Below are experts of layer 11 (counted from 0) of a mixture-of-experts language model. Rows are named router (the router's row for the expert), up (a neuron's input weights, with its number) and show model dimensions 0-191. Each number is 500 + 25 x the weight over its row's rms, rounded and kept within 0 to 999. Numbers have three digits each.
After each expert's rows: a language model's description of what the expert responds to. This comes from a sample of Wikipedia text that the model never trained on.

# expert 9
router:514525489521471505557486458520500519493493477486483510496522522484471468485509534508495527532479500506461523481510535492500488506470474503482489487475512505473513533493539494483488505526469519496481499503497513517536526505507477500545508516502510514497521496485504457462455522492486516489510535507547455535489526493550527514514470481439546505508532525487536518472536450503509445482470487506465538570497517496498442541477474480498472519492498503446479487512490494505490540513524553452516569489491501521502490471556466481512543508478496528504482517507502487529473511483521535496
up0:515467489460531494515517488473512514505521499508498541460502533533500483497495491490474506499518453502534470493482510524492495517508509536537512512535550525492515461496523500481495505529532441544485521478530490478531489499535462527488533485433505470509483508503500491493506517506516563499483477529515509516470489534544442481505470499516496493506499486473495464514500515536501536498479495528508475491477519513476544465448484496519523471555472520544493459546492524500473519500490552476527472527444496469507524500497495483507528430463516504491496503509496481513517511492500429508
Clause-linking conjunctions

# expert 26
router:483494528466490530530520503477489518518482505467535474476534477499488472510540478485509474523495490501495459494483491478529500519540486511462472515485515494480488466453514490556483529487509535491505497497534493476498525503481482475457494456483493531475524531518450468496508494470547496457508500492489528478444476553492465520509539467504543466482490476472527441510504520522506534516509502495531530486545503532493506537524493468545500517501503512512483485533477507554502517487503519521460550480500483534455481494519491475497483526450480546490490473512503491451508504451492509546
up0:447502507477496478465506533506583494472570513517513490522501544496470509530552478519500489492464492477471530491467514520462534482501468522494483471454532523520468500500467530499477520505509500517507481483524493451508496484503552502473484537493518495508520489546512519514496536492468541501499517445486514529505501518492520518479517498513490468487522513519507478513508506548504519479513496474512497518500479465509549472530496511518509517537484532468505537531533489559516478497517529480507539485530525493480552509500443483499501478477533489472488517544546507538508533484464511513
Table cell separators

# expert 37
router:481487537462484496537495490539526445518489505463473505478496518500477531491498549499497486497545459527474523455520443511502516526516540504503525534528513528512494536479559457485473502524519480518481530477508491492497487472489498483550513505534482480503507521441488511507555495500499506537521506448494513526452489503488482480480507536483507493498483439536523477523507525488528453516486476448482486507504490491519490495516507481492505496476527497429558532470513491498534463470552536505522503487481522497456470488460492479501501513486499493504502498519506511493460496496501450481
up0:457517511460496433512488511503551498487505427491479532487521472502495496495497513500482500503524478514487518472473511525545522524511526480535514511533509509529487465506491497522526480480481475516515482511534484497514482478553513469439477502524527508513528480514514531523498477468491501508460496497497479548510512497514522514546509550507543535510474494509511463508473479505496455555503500476534505467459455509452474510504465530488501534471532490459538504531528522521516504492514503468484489490457517504430498470515488531482479442501489499476505473515542531545510513499499500476
Year-prefix digits

# expert 31
router:516458486513494469445547503489528493542509504454518498506506520510494461538535496528473506486490530518498446520488501527507474510504504451509502467474502453486507484489496487551546437491545520484488526481546507511462507514527532533484538511497503476488535507507517463506488471522509532532522452461503522470501480520531523500520527516489483488519515464509536523522533502478537508517496504485506553502434487503520552475511478482516517515501477511525531483528503493476506453531489487546508508499532482483491516518482474461498479498496530476507530496515505489436462475534505500533
up0:502528525444515529472502470520516570498483474460476470516525493489486544518501516505532489493481448500493518504471499482507530501499503498538522512479500542553509497516506535539485516499558486471515526481525560519503499486465472504503481504464505483493500496460483500518470525518527558454513507481474516492484505492507487490477496529492496491460531435509501527476489500529502487509533532540523487475464463493496502503484506483519509468509516499529520492447489511521532478528501538539496546562492476525499536479460464527486509528507488522504487472485510523551500454527546482498
Surname endings

# expert 13
router:518501493511521511465491475499496514480503472498467557495521479488491481512517525448497492481482521503530517434522485481518464495477515482506512542525503525462530531545478509523507480479526543510463507450490488500516527493538503459462481502526507543493529501492536532463502478492523507497483495532548499489506524492522505518500490472509523496496544465497520436513525474506494474465501521523455536543490553510482481536514464478514474514470514501522489514458495524506512536440496509496513517520476534527506534490521491540496511509496505539512486534516496515539546501466504570456
up0:516483510524508502465446522522524498483526496520463494528514465524501540538481521512508500474481522449480465521509488498500536493489522552464539530510475523498452495532513456493498538490515489485489472544520472520508533535499529512497533494482499505538491527465542483543497519510500483515493513550517522539481522491490500514453512514505525501440475530497538498568499501514474512491521513485506496533484468527530521537542519489483557534498517503534493457480465500506491543501506525498507479496466519513491519462474530529493507464540511523500505508453526540490510520469539535484
Verbs after to

# expert 39
router:537496508503496485525515505496529448493516530472475540508480486507549486482461448526491501482546482456488509504524516506475503509469460532526507492475443531490502536545492488515481500478446505483516518514456513509514542541465509480484548498515505470521480491493494467482544498502512517530491498489537463490485518481462485476528464536510477466472510537489476511493497477495462504531518494471497559541515469536514516464479483449478514487541510507483495500469565472495475480488467498472496521537504466510497510523486476498537529516520468534518488520499498469490555507504527487469
up0:439522534525533490539484516504541496467461537511447476530496512488515521481510501503507541484501473496510502469486499473480499504482528556541501441533484472472484507472503503551542509450478467497442511511498492454452437516517531507462518505506493487487511481531492467526510494485472514527501444478503515492487499494496477475518561516505536485496506490548524527509492553515498506507463509471475513487531522495549475480490498532495540502498498448457542482483501503513516466490473513509508488529514548514506488495490509537508503488521522501464497506512521493485554506499506512528
Numbers in quantities

# expert 23
router:555507436484466512455499492561507532532524515481515508518465453503476500478525455544488480530482494518513486544533497505529519474479542489521526481500513516520485485478469506502469498471474506528533479531544529476483495513539507511507458561492515454504550492489502552481454530485499515497501521499438499466540497512548483475535506532461510511550455504504462538497493512460486482474525512488502505506499504531476477489505504489527517534485450492526537502513492505482517519496523507463482518515513467461524485506489513517499472474525506510503508485471499508529471511531495511518
up1:496515480515511487548467495529495506455507507524484511480507473488545524517464499520496485527485523486487505493494499501530503517497539543503447470510500486474479482498523471497532490474457525479518497497546513494521509499482501450510433494510527497469485466462511510497536545441481469492490530479482483523521487510545455500473469508552433485480492493470440515519518505488483507482501479476497510506461490505506490499493491518497504521549511538518490486484519544544557554524507499491464496515494502478525521512548455459491535467500483554502503485499564502487515512478497505518
Title words